python train.py --n_layer=11 --activation="swiglu" --routed_scale=1.0 --balance_loss=0.00274 --balance_bias=false --router_logit_norm=2.0 --vocab_size=32000 --norm_eps=1e-06 --tie_embeddings=true --optimizer="muon_variant" --lr=0.00757 --train_tokens=399500000 --steps=6096 --dataset="wikipedia_en"
Below are experts of layer 3 (counted from 0) of a mixture-of-experts language model. Rows are named router (the router's row for the expert), gate (a neuron's input weights, with its number), up (a neuron's input weights, with its number), down (a neuron's output weights, with its number) and show model dimensions 0-191. Each number is 500 + 40 x the weight over its row's rms, rounded and kept within 0 to 999. Numbers have three digits each.
Before each expert's rows: a language model's description of what the expert responds to; "comes after" lists some tokens at least twice as common just before its tokens as in all text. This comes from a sample of Wikipedia text that the model never trained on. Tokens count by the router's weight.

# expert 13
It responds to: Small numbers, days and months in dates, table cells and rankings, like June 13, March 24, Top 8, Volume 3.
comes after: " |", "|", " on", ";", ":", " October"
router:526548509535503593523513523479468559564457518465527555514479509578440600448494548470408444508447485499490482510514531543492493481497507529412534554479432475604573508500403522524464480533559551566504431471403473476494495486476450525536528548444543499552451467535518487460483508490507460487468524454576506499470555517498516511505526490528447515474483490503438490477507467431455543505487494468482484472480539554538473528465464535494562500442519435537476459507528446522551475518507466558504487552508416490522462454511555574455497431489560529538433519446520560464536437526495539512
gate0:478567432541482525491582451481461493478502470533574465566518455542526535468529470463460563503428464457490546521468473414575515453581498579605401499514495555438568475489562481539475460404501513534466493490497534531478398531532476481536487521483460476507467521508462555482484452543446438524534436477568498471483496526549530481466465566517493481502514509546549538490469571538404425504495559501480498556492542499508481515559511489501536506530483529473519524438460523539453522497497498505481536516532482492485475523584426552475514504440533445488494496440523499447554542508481524506
up0:467578472499459506519597498513454537504442514486509491538514489497460470519529532421500484448498517462513475507497491473481525491568513589456551514561493536405387434526545601471488502440513546565508533526507582522525511529486457518495514501510460488497456500533492561489433453448505486481466489536453474577459465542511484468463539577554464503449455551520479491543540508497479555442434451567419513507473543526493482541520536464589541488485475525483505473464586455438483576511482541472519550455519465439535490452451453483472550536457529560491465527528479525449531558539455478492
down0:505431562497529474495472521509491484460456555532516439466557591503550491501521483489451466486505537502517493515479509462488491445444501417502511522511460532502522417518479446495586406486478486495530459544504513514533560469509539522542450549461436526502450482625451549485471461478516448495548550478478534446500504442498484475479581546505519546497422439512534487496535457502529489539541424481418442503501462551485498502469536472558570481452445557570424512377489469529512530512494459526507501480510514534577443531464508498525457442467470480526452432535491516506586503503511428474
gate1:555459404379483501475518537478497561593502511460535477465492491484440522474463440496501502558511525478483485468505450504437470435420513475527543480525533468521483579449486511519582552529520521444498472507564504481557418543481529510525455522579632530518441542456405535503455537481494516507496528501462496454550506448457601539473539545458530502583478605455424496527544510473515531429474504515498500551429467566551498528468509536489548493487499540533506487531515468507530502500490490499522550544496501438525480428520494467499457532529501497490533484492499516491469540454469527455
up1:487544518507502453455464509487482444515522523483530540484503613478522534485475515539427497481552568515448562547503522482490556428422558441505570517533468448459570507513524498415517487530532565485470434550470501457452443415480524470522446454483465428496498439508423484522470469526503538524529526486519494451485504484495483482509478461535519507506485582530501465464512485510526565432497484537424488503492430496451441437563529504485506593525566479395463514494558496532540596479501529506503497524530480427489462406523588434529455456529492537512513503452462541493512508517484533505
down1:507473483529575482522527544508526514468510518543522583554429511510503544520481481509519458475467550556512561487506503515535529535504461491491487457545434438503531524476496439575526427528420518561490546492490476540466488528497507534494495412456498497519501477582488567515560501515615539479552436523546518520481503508473484512509486545484475513507458432502494537387494536538531560488472450550400483545455472404493540507541511487568524471578459472528530448473500471465491438559559504480519482492439507515503488502474480521589493473534432557540470479463576563585469493542530569523
gate2:423519519425534470531495459535481516490465550427477624504463556542506526585471498468493513511526535465570499528505507471464452485555559536543503464513446510488448434542465522520485461476505508507499476493513544449469562516569513553489549460443489433476471498536492493544493510460528525518526503496462524534480513524490486518459523521422497487485465550441571520458513541535515471511464489454512472566486507536425479548473466546455460520585484423530610470488435506539517512524533519555471444472538477534452567461539440375583504458477452594494495535508465572469513508494519535515
up2:514499508519520500589411435510516487506500497504457512556506545548491548542524490499503511558504438497530509462496509513530433512519473583493513464460491545501485502514547487510528477485487463477466527459432542479494509469553502469533580486550483459462501496512507496535544498485522489465473559459565516491451494528524536503497511527414518505481454428454516488471512548576504470507484462482490502593569459479436495511492531467447487518504545432517471537429471560512539552398400557502573588496621545513429519500529540403481486460471495534479498553506473578567467514441534599459
down2:558472500498505489486370519480501462486556565504521531547502571511526532532538493471557480472468487524520506469551521471562444597474443578513547574493528500473495544460506491528533482488479519466539454423496481432466467483507498537590499443496514588423477491511533503509490548537551486494507566438517498509462513502446472412443539503505520469486500511485472481465481480581524596459606386492544495494547513474470466502527482470467462465520452504472536468432457480481476553446509450520550453499449527519527474474504465504485503489384441537486456535500553506558467518506543541476

# expert 7
It responds to: Table pipes, line breaks, spaces and minus signs in sports and election tables, especially cells after totals or numbers, e.g. ±%, Labour hold.
comes after: " |", " ", " 0", " 1", " 2", " 3"
router:466495449500531549506462494495602438472386450492441515505514554507454513443534524449516493480507473499511433444527498522484441535581507532486490528538447549523435528481483453500498481513480511454520508524479495566524541460467569538523447528475527518440494600513490512481463469602550520480528545455462516480431447530477479560534433512505499515516485463475538507541551461416577536453514484445558493549527513473516552580451486513506544575460490517511470521501519593491468444542508528485547489532454438511526499534506552506497470525432543460475411558519535489485523502533419577541
gate0:487461553522481478450565428497544481528553511486487579541501503503557573533481492464538487484427475474454554471455497549538528415418455527520529512454437521475518544500448405559480503467535522470455496487486595440510525545537517457497485471526552517493579496460476483508478469526479482506461539502459461401510468539466479410545484457523503497438529494484542509588461445459495509520503441516491554507446580533557578510484543523490504466559570566513546486538537563507392535543481519457531492454520509538521507400508433496542481487501486532491485527483511537553480454478497531524
up0:436523547499545517452494423463506476452500557552453473473511473539511495525487501451481475520485567471476457503505491476539568485460477456471396502532559559524525418558529477555457545457503531510496435516544465506529507429448553522509527485487511462585529557418570494520483458563473471521498504500529520531488563574399488502427484553510498495462555577522510498466484488476507521568571592490472493509411513473456482481467527513544458493443542504434500500492530499423558510499494503464565497510475477542499498465547538479506427515574489579565499462428459518543525505470475557544
down0:536467475507455519457469469505493471507538558472504504409440485480495521554556487543557571453474532499456450507482434521537498563466489554491536495524519466480510555497464497519518556445537478442546442500508529469489445458489474421579509466568516496531441483513446495540539504464578465444638536522499527495477542556524531518498472534446481538498500493497508492577553463575529391495495485485488530483524498528435510533508475498502556473508533545445526517491598518478499533502455503410505511574471536457450561584542509524553477455516495550450470449466465434533476547447473567492
gate1:518575449504457473528476470525572450477512515563527579517520511474472535506485553534519541494591530452497571552484467514470538504542478526455576479477483531437511538386469532529452508519529477485502480593544418535504446521494504508487507508489449492538497477540497510502551473476490514544541473540478475562507469432493492494463480482580378579487500453458501504480466582527514630493517480476493543522538552540444468430451533438472538488481509496515495533507495472515528481505491517502484439525452557490400498431573529498483528509532508439488496457563554487464493478451523517407
up1:511451515506529502510484485497579472470499507497505556527522561558565515507588520501545516557527472505438520503488502542517449487515499527545564460501532529557521546438499447432518480494501519504582433538551522532503516563492470510440504509454540432506400465520470566447529428399555525481478482478514505554431548556545487449537449542504539490520509547481453477493528522495433498508507523529501485475530488505504604520468441466579537481452465415507490558501517554412448457566505413494421463540464492500517485516575549507522469496534560467531550546509544510465504539512509434541
down1:588490499470491546572609498445468492536516472531566516463500502492471582436488470472568576597479512541478470532454459475572488532484436571458476478530534499438515510527511508481489468491552485493524489534420506483506468544540540530461497528503526477439435492546492453474553452490535482431450411512513444413517459509526528455554519487501424464471450483485523484568483503482517448428488524531513509538435542564490539491476496473475504522516534439521477562484501499420479472518511490506516444510467491503552486453550495418539490494550509454489482530437532515477431578527532466607
gate2:507510458530589456480567487460560520541509554426560572484435502471559462546478408505525568513492512490488543507494489394522505577457411460462501465470520524490576432438499548486492534458476558490467473531480515532541498478541461521478526582485505478527536431489501473556492513499452470490492464565537429554494540542511468532555483499445493519513488485522500499501519554433517505524499494518531560464539525499523474538550551526514467587434528474534504535503578483463551482502422468468461494497487487523525538530536515530463518540530498534488521555458418476477630447463531427541
up2:550556468510527572511566502548478493434495483530522544454495523580538489507499445515468552538522499516508495504482496444484513574522459537492482437491506556529555503454463476504460480481405465410575466496529505532517493389494441468465473548462532496516571487565470501523405535554467485532477488581459439488451594562476463461522577523483472508494472497461424502457475510504560513514459468548447473489486475442522488515525522459527589441493462510470455502605522504514555504478440485496458516523584512457508554512459555482546491532511532540511505539471458459507571432472546511480
down2:468495489477509450479497594520538524523515503521504501444442546519464470492517475518433468514520499467456517539498467495476509498404504538444510494527459464549473514492470502557535445468426478464486525509565475504562567516461501489442551472560494559496578528497450482495540522510482511566532478525585433455521504627544479396486515494469509469488533516380589500507580526553524509439431473421526504526454529526534456525486483496461461557505545550484549452457530515479491510507549528522502493503557511482482445536497495492501524518543463441580515542543430439522474535580561451494

# expert 15
It responds to: Nouns about films, albums, music and television in infoboxes and bios, like Label, Studio album, film, song, singer.
comes after: "-", " the", " The", "|", " Best", " television"
router:460490528507476548491532550501459535509555483477514532479505570594504468494565481546531511536533514450543520512540450488564608508446605520486573499544511537546505533487525508526555563525572453484508517456470538473555463457522501445561487490492541488509475494449374474539490523450493421460487533476479480480558506521501513471473495483495484486419538544526458534540443597535544498545462494539530457479508502511427545462482446515518548421513446550476481497438518465454509546434481554567488506467488510498459466514510497497487466532499511574504522515467514548473531621508408475547
gate0:554554482544501480523502558494513474486480431495433537457569540409531486498459548536490472574461555536549459533499449547454462500533537532523493451536496497450518482543533451495512513504599545516534531513519492493476476441525465427457488518525516540476481512534526485505417454538561479515529472437517515515488501547521450573491511427508437480489497498514522548548459517524537550478523478559523488540503543479508441538475528491463490525469493418445425499570586493527546496439454521448533554465528568521542508574528568537466600561517520465472556516563478445492502462506490378488
up0:533532489539483559479516447444497502551504553509552587525474517446489416527534506499513484474561539456524490488497503435469527466456449567525519504544508489473491545544499626554513574547503518452492493496481495520504501530493509507549544479506528439492565557482486407548516505513461571520462379488528506488476543479526467537522473482494507449461528553432472529569527511438495447472441538439455487413608437484435574489493524523502464511453512418506498516507464502435497484511511482458466503499432538477538530525468556486459527466517502451542479542484504540507572522499518425593
down0:462571491578399522519525534503496440585570438487476535494512481526518558503530479520455501484560457559459525557577570498511438470496508561435458501465452538466509530465502511477533495559534513520528498471515492544480478536495442541464545479456498509570539495560470517459510544484550470505519492470524535436500458423428443486525515512524495477433512517479525484515515516537450420500485477484469523512447546579476527513539438501456519455514499506521504601436562433460421522548494483485417466500536471516505525436521524543503461485520515494477397506443468486497521535455570612483
gate1:529473495555533568437505493481487495554491552524535573552491504475532434480524516487477519441571536442427441464492456533477514465459530554536533583478597439536509483487468474482526509527507469438548475502489432510624428540530491424460481495490422500535478529513519525543482476569423559466504457465439501483484545421514439557459490513497515566491469519556521475521520477574575485507461513519554488501411449498504498461500470571495470545461510471476462525516441498540509458450475542590494553505436541479438427535524517484473500510530472487527483474464493415523505497523470479507
up1:515548487565478474479439508558491530445499513451450439479526528496493464492526424490462487563425485506538491505506518501496549465498463561450522461485500573525544503528494536546488500517547492525455532509499539446466568432468459558496487487445493563484467405515512432436566511508496496442433483448453508502436527531449464546469497467508517500544500507487510475474518498482422486485446560558462476486554510565405418510467465448435536519506569485555514613552544495467426474489490513457464503554487484503522547505504483509550526533494462610461445447497433546436497469529484476428
down1:500493544470494471435513519504503543490481555438534506481565559591478514484555459517523504555476460392540488431473461505538561432591502606473459453511488473499529584415499494571494505443519520457491514402506519545507496544511511488544491474505544523562479467495536464505456488452500445505504495536558534532536455466522531438468465448490532505439458556421514532537446485502539520483544523475546513467518543513479451568501476475469499459489459475559506445450526492459394498514479549513496498528546461563496521542533557531506395449546458494580488540504513461457515549495501474525
gate2:476537507458497463484501465477464440500522469451512488423555482534517425499507480505602551519442540552434441526453538494440468525481525447525452529544562436586476482562465494499502487431506472537509473552504545502485476490552474492456490509386520455510511493567503520479480379495510517511451501417491479430587424443533549465412450477482541489513514530537481498504478543414534503514472555497527467463500449527451511521525485486528512433525493584436500458552503479487520485506476442546484451487500564564445483457518521469523492486496528494591495436426533462517491515523465484492
up2:511465451541430489476526482466502453528521480540519550503500495475471442494488438502492483481516558432455491477532457562448519562514477505490507466471413546457459481523483454526524431498542466494458481375443540516475493475547438484531499497490443478404512500492458465547526563520485532474480502415428493529511536454490530475410538466543504439445600528541488486583455484515481582489523540471500541576539544483466538473415466520579422497488511461463523500492551506601519540471544487469495495503470446458537536471458489534492494586502471461468487487544484518488498470464445539428
down2:463512474463521486503579501468626533470528510447489541501544511538488513489381561483505484527536492462508452548485493493465501488455427552562496468482461584459485450517475485501509468485559521489464462455479479461464499560452519447501593570517450463500472506524541483534403493403517472505497493561534531543513415544482504539541474514484515541519500439445545491412504493498472526496466470503581498566492488526573496545449449519544503489481461542445563524490557567538521534567484482482459480451498547525556484478544471481469447518488478449489551531562533556537467500558425523538